From a checkpoint of a small mixture-of-experts model trained on Wikipedia.
Size: 12 layers, width 128, vocabulary 11913, 9.18M parameters.
Experts: 64 experts in each of 6 layers, 4 picks a token, a sigmoid router.
Training: 452M tokens, 3526 steps.
Below are experts of layer 9 (counted from 0) of a mixture-of-experts language model. Rows are named router (the router's row for the expert), gate (a neuron's input weights, with its number), up (a neuron's input weights, with its number) and show model dimensions 0-127. Each number is 500 + 50 x the weight over its row's rms, rounded and kept within 0 to 999. Numbers have three digits each.
After each expert's rows: "mostly gets" lists some tokens that are sent to it at least half of the time. This comes from a sample of Wikipedia text that the model never trained on.

# expert 16
router:483409510470561491492537628427419533622526505473510505522408432471528478468555445557432490494501484543481516602440535512556571395472521562568556475508516490553526430497472481549541476557436473470399529518476564487499435474507478447414502535572460551529501400525478529477481530472508492481447464419436487518570532520581571584474483398473558542533433536533388522446511566514512522438575
gate0:554469484554474521557510643491518537482505528534483478511537465372533447474610523461593489559520558445552430466483481516513568500537549500545510500549459492568546428517492527597498491388505594512503559543447638467522552495540481550413481431491475496539524501481519575537457536585486508480525450551450453401468535438534554517411445437515520550417493462483419560526517508428468401449476
up0:458499525581497457566538519497517474552404529416457477423496474502484582466671571439579413533486550534482466555457507476508466510609522519485449573545496489454503488580494548531490475472482583511487534416476538481560553446551455410411407513534535576421492509484509482457545548545502444494604453441485445500427485485526593563448432567466490513484546436445448489429494514496501555449573
mostly gets: " km", " Website", " x", " \\", ">", "^"

# expert 8
router:554451473427531444580546542435551544512524501429441528447448546476479503536544457490491555543515481443453496461444556510479538468565489459586516509488571504523464442672424482476523465482360516478412525537496534530490509453435382505503522466604419526486592478610494500476576552469546512436492510482510486546496478562549496543547524421471456554543455491540450562515512545464530467345501
gate1:526476470549473524555530509592446439552560472492529643495461479400526526491525494505527572395462455475412490407552494458446525500557574508491476523466494519512549457556562509518423572449393441494452466468619509474569477456481474451395544570499451514510556478531483419550507496518566520411488492562471459435503505506512503385547473473504446465546535541513587423475403448469425418522508
up1:490463395569461514446393455573473498507499439496465475538490524488436583567563505455490478533557502532504453534502574485539561452450483509518603406628473437487550427526474545546482511462579515562460490502518523557536489480479476419502440564492524547545483481543482446530523431498524584494430511547426382511452538554649436457482509501559557504449470507491487519496411458618581431514543
mostly gets: " \"", "-", " un", " [", "=", "—"

# expert 45
router:511489470449560419473443485439521660463579493420501473550454432436555497546552424609404544467426547499490502566485546511438460417515516469495471366498461585514460514534361474542504479542529496541377540501536507470543496462467484502483545522575500488592533437548533537532521519440519556495372464428487475483543520494573566520515502472483544538507524586445522501447486483456486451469511
gate0:607522455503471513562512499586538355482545505483503519598418452487450452446523440365508538494493459488579464539484484525582477581524543474518610468497490573561517449432511484532481490500448437526427429506574491533543505441436595580547447503461511433528524476518507448483499595563561470462538445452427547510523525463441483494548487502481557547499425541541449444461511558595429584515545
up0:581453519444492483569533516469499487433457528456529422485523560574434512421472516520532547499440489485552566487522506460449478536512341617473455568521521457589603548509542534466530559543461399415455462462596512498510520520373545544522521482433461503496579428543404506527454454563490531477440554536494532406479510545491424474481487456584489529468466482505562527510531510478515512386580
mostly gets: " |", " —;", "|---|---|---|---|---|---|", "%;", "',", " -;"

# expert 46
router:486561457463500465433524629523498558490541537432393525451422455535519565507650487538500493471508539427410498508511536465496509427521565539517477529557558570495522476514425485535552521475467514499354536536551588445560558440526416543454594465545498577451537491536545553550553492442499491490470520464543568465486478477512654522519526516484578537475470533405546572472526467548479508444521
gate0:460519483521383535541529556548518479529503535406446487578449412532462551441661549580450502506464462480580491592524536486444487411542486536459537529485430497562503500461543446525545454510598413484525502586525410581467498441441507525598439467513511456526596553493498517404443567409517542476543576517479497549474536405549497414534516526491506552487476537482527487549539449556475457484509
up0:430425553498498505550506481496517422580519525531434519513501427543593551554515490506580528484517483477462521533531501390525541501589473436557500497421562459501389582460537500441492439556496475503466460563437475506508476566511504431424534468431567532550485553530474462496515498534472351545576445430621451515535518429425442556487481472557410571505417532525504463442567525441545419527545
mostly gets: "ford", "berg", "ley", "ton", " Smith", "ington"

# expert 57
router:555403507453570471554512517500492623447504492445427568479456542478506479599516491591399530480472527515495520497449590459448470449519501507552420415496557544460491481568396476511539494485476476546401544493572537495492589436406430550433489453581457502489521460619522482510550560423521507497404513477547494487526487550527500536510520445472550549566473488561522492545431515443488390387521
gate0:443536553430455463527548495477462511467546461513398437572456494492530528493549528537473532541539551533456480489502516484553434498583446452515546519490517564328419520525501588486507562493422493446422511551454478477576487501457446490479520385469523454519422474523453476658427540556471498416480540460460463520567454471541429479423513514540632598434473570525448516530516498441526504525525
up0:563455454573497533362463514462459458561426537553515515452537479453501536545510499407539474439428520511562577397526536488490502440428465580434486393391447437612587476429521498504455522478546534472584423512561540446433469500469612490487472473544499524499558546503499484436580444498520484510518503580507526500510563486471556568499439494480478410523462462429572510547523416566462494464480
mostly gets: "|", " •", "=", "See", " Succeeded", "):"

# expert 36
router:497496509421514467523534594379500606590555567432421495402484446426538561503578495550454490563529546530523509536466524520468584524474457459485416425483580564538430533468502493481514536485448463498490585428545552517480528435470480475409544440626565494514519456532515520506495503523568486483460511423440526464526500429590561469524549409517487516532475480464460593384569495439561499481516
gate0:418480582502504517459532445455462569568496427463402477432548503472488455555472477469486524508536576578488514534468510489495553440524491526528470521482521524585527535521553410607616479406449536531519435493645554441531521591508580541493496529572491414386419534516525486483486548538494548463456517507481612445518507491558511563567533542628423504492460593459470455485539471488527488497523
up0:445538553499421515475413477536583540474407445412366501516561425497507467522546525436519596498433572453483491522479496598477486447408520490549514538485533472434468407460441536569493563499537470456490531445482541468615551477594537571479584492568469474567460549458482489470625465443579531530509476489537452451507471475438438542486527521482551502519518524514566556496518582413550470569538
mostly gets: " f", " t", " F", " d", " b", " h"

# expert 0
router:547468392436435494500477521423450533564522493498450533510530519516448550575523509488479656534436478478399453519462470462447508465566505473527504474556488513545451505519439488570494424527480504428406568551603507429579528474448442535431563490572494471504499475578523532509543433485634448420452456434580490514498492470559612509514492425495537544526456445503390534448528518501426548475464
gate5:508597484471524382421469524468514516515506577545465551459547482566402572514501494508444518440421444399478511547405439467470495523473498613474496474494460469505411532463473481416526474496430463539477473500499416436486496572506459553493537414453479497447495479565458557427519564511634493479520406465541539602467533487520508430494470577475547583576464520497440468449545440516510547412420
up5:526552557506490535520469494542483488505496533525589484422589509428446507564458461588463439493537499535418489509627547620576528505554516585508467449464531521519468543467529504512464394558476535496424483386455500477446424549546490404494545515507591494508541490546445549467586564506572451520525524500544475505431583522510511477512552437614590502638459535469474483532545444559459533548503
mostly gets: " Bas", " ens", " dist", " ext", " mar", "ep"

# expert 31
router:498535459447584399508519561458496545478468464491477563427477490476490507536522439513521522481423502399438489499410599442454572477408491461670471459615511487548518450533407483546519508534467501529461516530538549578409506448425430459494547516624467570455553434479489550525506502464490519469515482507486594467523518480543530505496615505411493599523517496482468492428547525466519561436553
gate0:465476592478565399469521459468523524544503484492491588538522517505358473530477499550434552595366453513523497545462492469438543513559533507456457508495402487452433591511488453511480480412438385511541571527540540484416526404525465502500415513459436572555444488439456526503569487474507596494482469530490542497448504519484504640423592523531474429556469498520459529503477517543578459487544
up0:571361545438531577461469498520522443549509455598548534576475480591488459406489475516540555461522583457455451476568450497538520489464490529558621479563480542568449458471469512482513504547504565496565515502478531470522434536449490487474575587562518491522563504480391493464523507507528532489466493470552498471542454501488473437458383492438540550537605538476567614496383483528541554614471
mostly gets: " \"", ".\"", "\".", " '", " “", ")."

# expert 51
router:475510495375546485543523537530474559492559522379432552466488416474515536535627516510502492539532527499476552591459542517456467480506480531561552488611571541445517431507530557586480499514422469590374516471537540484520549508484460507457607424458470549533554464507533548533512559479505496561466413442483547460558491522622576557483547502442596496554434589509529479500476492444457448446514
gate0:535506525317453520467541581541493485534515503438500546490560473489512517479473498507593379516460455514434502615520525452480473544433429576509599510482505493386489497437478554592539508411449483494453462493504590438577519417445438509439559408411443492572540520422531559521465453508490456534476423549504468520532588495537507522496501458413482495538482495489585508543424515530493538506477
up0:566492447464426495475631589493572566532524541470514556513518594512477455571538486501592547485462458561497506535495502497457535503427460543480451569460495493486480513466551502568476456512562523568498457532520583468561515492716597520460543520480479571554572520461494508523520536461603580569583544556497410501476515506478529540539441452432482502446482491517549573487471599502426522543505
mostly gets: " Johnson", "anka", "amo", " Smith", " Manchester", " Hell"

# expert 13
router:461498472453535476556550506455433573540451492471534535365430480549567501513495496517514604455510524446536568492492559512479488485459608449580468491570495542541465468588398542511511460585440473512376517545501526570509479491539454517414579462596464504522511529464455541456604455503518508400444492480569571498498395449570503547523502420412569563527467531534506517432488515542408499528511
gate0:563522528543525573445416591482478568524413408436439484466514471487564508515524521522538494448504557503500465461494538450500441446532577507495604457542452499528520474601498524476532387493415471519537585490451419466477471508509528493450484465635573464514582543476505541427467511533471474507476495468522380535490446535522499476489523458419537553505353503517512526557414539417417417593515
up0:544549410459437489501466486464489574511548464530460517526523466434435533494481534480501525500490433612498526518486445504436509502468487516422535552318505418590389458423521513476480534464534507557466506454524624560500576521490531415525428417537506513521498521500498497505519513480557469443382524506452523474415433420541458606435521457552458447493553484513549518491401514533531624508501
mostly gets: ").", ".", ".\"", "\".", "ā", "á"

# expert 18
router:473516475506518462465526565492495604464544504484440578480452453488503588579579449531514511503502526443481549543482523524481495387480581532538500492514532539465505450551437511570552518586439491546386473455519563459491523527478521532455601490506483562529557486490515577483585527461527511528496452440533605497534407517570659594479545542443655527520428539424570496456500485473512460435525
gate0:483514393530619498547483392457557575476465480627469485467475526498544513592469506512496592491474529452521486542584499528549515405438542502512476547523546511514511449573439438473585432524446547460513472490476504435523475590548529464501454591615503587488492536403492515472605545465433525519569494499518542525522473533542593497500524544492498579482480410399529426439598496490452477486497
up0:481469474577462590554499395507553561448422542442523494513531524563427472443524573523389481485533563483483526480485585522502475491509562504452519531543492486475531483491452584460507480486448583423527445460486447405524480433544481516483456420456487603485457399515479524433352404469530511514566523523507512470491563456504536554571467442485490459600459488353435465522504457583468504445474
mostly gets: " James", " William", " John", " David", " Michael", " Robert"

# expert 49
router:450508505445590457459492567519479515526476569427499602463528521502443525504550473461373642438512548454536483487516495376490499466577554480545445453590517538535517538563447449521466492513524482488470455523501476425496524478420421431468521510515534506539535465543442543539529477452519554401518485445555441478548469531551555512533429408442540583515435514393405540416553516508436504531598
gate0:513477400464527386398461505473477507532390558460505387574521482435524480532499546546607550442432601446433522521507563523518532538550536521431513562421509543541433452497469464452434453521563479479469538495592546445418495498476484471554514519514536606582587447489480517479484496537396473591564520483481489507462580533566530450550542496492531512489518445527439507468443520442471615482539
up0:418445447497489438394544533517516562454431592533539500534550524523460602523500542483486521569521487523433471442410508585406599563477487580427478524469457485547537412512544488466506433528517457539471571515503583445523471472436492481525421562484524464525490466536454496455506465569407483570451476478510645487533498516592464474522484528527550537390577442551531405451441520537451544448517
mostly gets: " cap", " an", " rem", "oc", " leg", "uc"

# expert 55
router:464582470460541536504470547448469628547493582373535548430413458528530497468557536549497559588466543537533571496489534414479549436466562487526587459482572505517477493536448462516543484566462487512438548478509550525463505417474549546505509422601572567552517519498481486553520533487511437437454481411478552518581469413585551536471591419483553524557447555469421484445508485522526474422567
gate0:509522567460451462505535557546543514496555462437592476492475474431557468555583560480563453497492476477437513540452461548405439568536379476475578478604475493391465592484581579543427503521499484571474466529477480436626459490423497472507533451357487447536556506508533524494495508548565493576498417500526488538501513480583472457447513564389464464491433509579495483525443542482552482525488
up0:520438463354552499613491468524502526556544527475485481545478592398521455459513566470520574596503466610499485527480498540416521486455469560571515503519533468496556508444537555535519546509510524613433512436512518550527565426466506497444525493411423522595493459487425504544452461471458518589413429552452506432569494490571498566490473408475570500559562583517480439506491465507439427480523
mostly gets: "'", " USA", "SA", " US", " SR", " PA"

# expert 27
router:433446496418548503515467513342513618482575502425489518527468469493501500560557478641399539492476497539469506442450533537422485462464571497632462393498448547539506468517363513548476464510556496483426509495560549502481550471431459530460533498514437563545490464561557468449476483450577512504409458484505436535513496524490575552541521448441544621525551495464465493471456491496498444503496
gate0:367436489458527472505517443587498500499539386470581434486507505470445545443486437476551510465529406544437519538520541373511531460441617439594573492574492538535491514543470553517398502506482528495542474503450568461508576469572456399528500485463478529546419562507464482432461474513498550497429505501473481563568490536571545465515556425553493641510502524603454531487477498469502508508428
up0:510458533585446520470429549485540554452484503482554496536579527506577459479478444437522523484418513498483527456466539526574483493506477510490586516563603611595533545542454555527502571492609509539541517594552511502412515538606423450576525496562579505531550478424395495503375504502497444437508515485461457519435415468480550436533595485532540518433483493563447484540471400448545473478493
mostly gets: " ==", " =", " ===", " |", "|---|---|---|---|---|---|", "|---|---|---|---|"

# expert 23
router:507554465487566471523406558503494489482536549442531515500455473369530540542513466559402526521498605382416524547468534470387509553465564495557495449519501462461505456577501492572501484543490472471504524466594522533482525497520464396405539442606490554493515512458574489487507547480593507492402378470527492534502475518481534476531534542533519642565437569428479548441561486470526485434534
gate0:521496570533434480521396559535473468544637461479437496523418490479507433520440413497450502488546559509455447433428369426519485515506455575471590520548594573449451440509511540579518478442490417506510553461474553499478520465501537512510475477466430507414501453477461433522498510429535584494469401453439460457477502516489484440381469455427540431501436439513535455613459470499505449497470
up0:500485487468546475479489544500489471502570554399513492570583477565465486528506504496395519519503359418445448497480474452516476479551494511384509525424458506458531576547598565565415531459477418464488441549462426461475406549452557555484574503500672550416511455493505502471494536456421523536561530506475470481495468545516487504444475489552482581573566523466479380519460511455449474445523
mostly gets: " two", " more", " most", " three", " some", " all"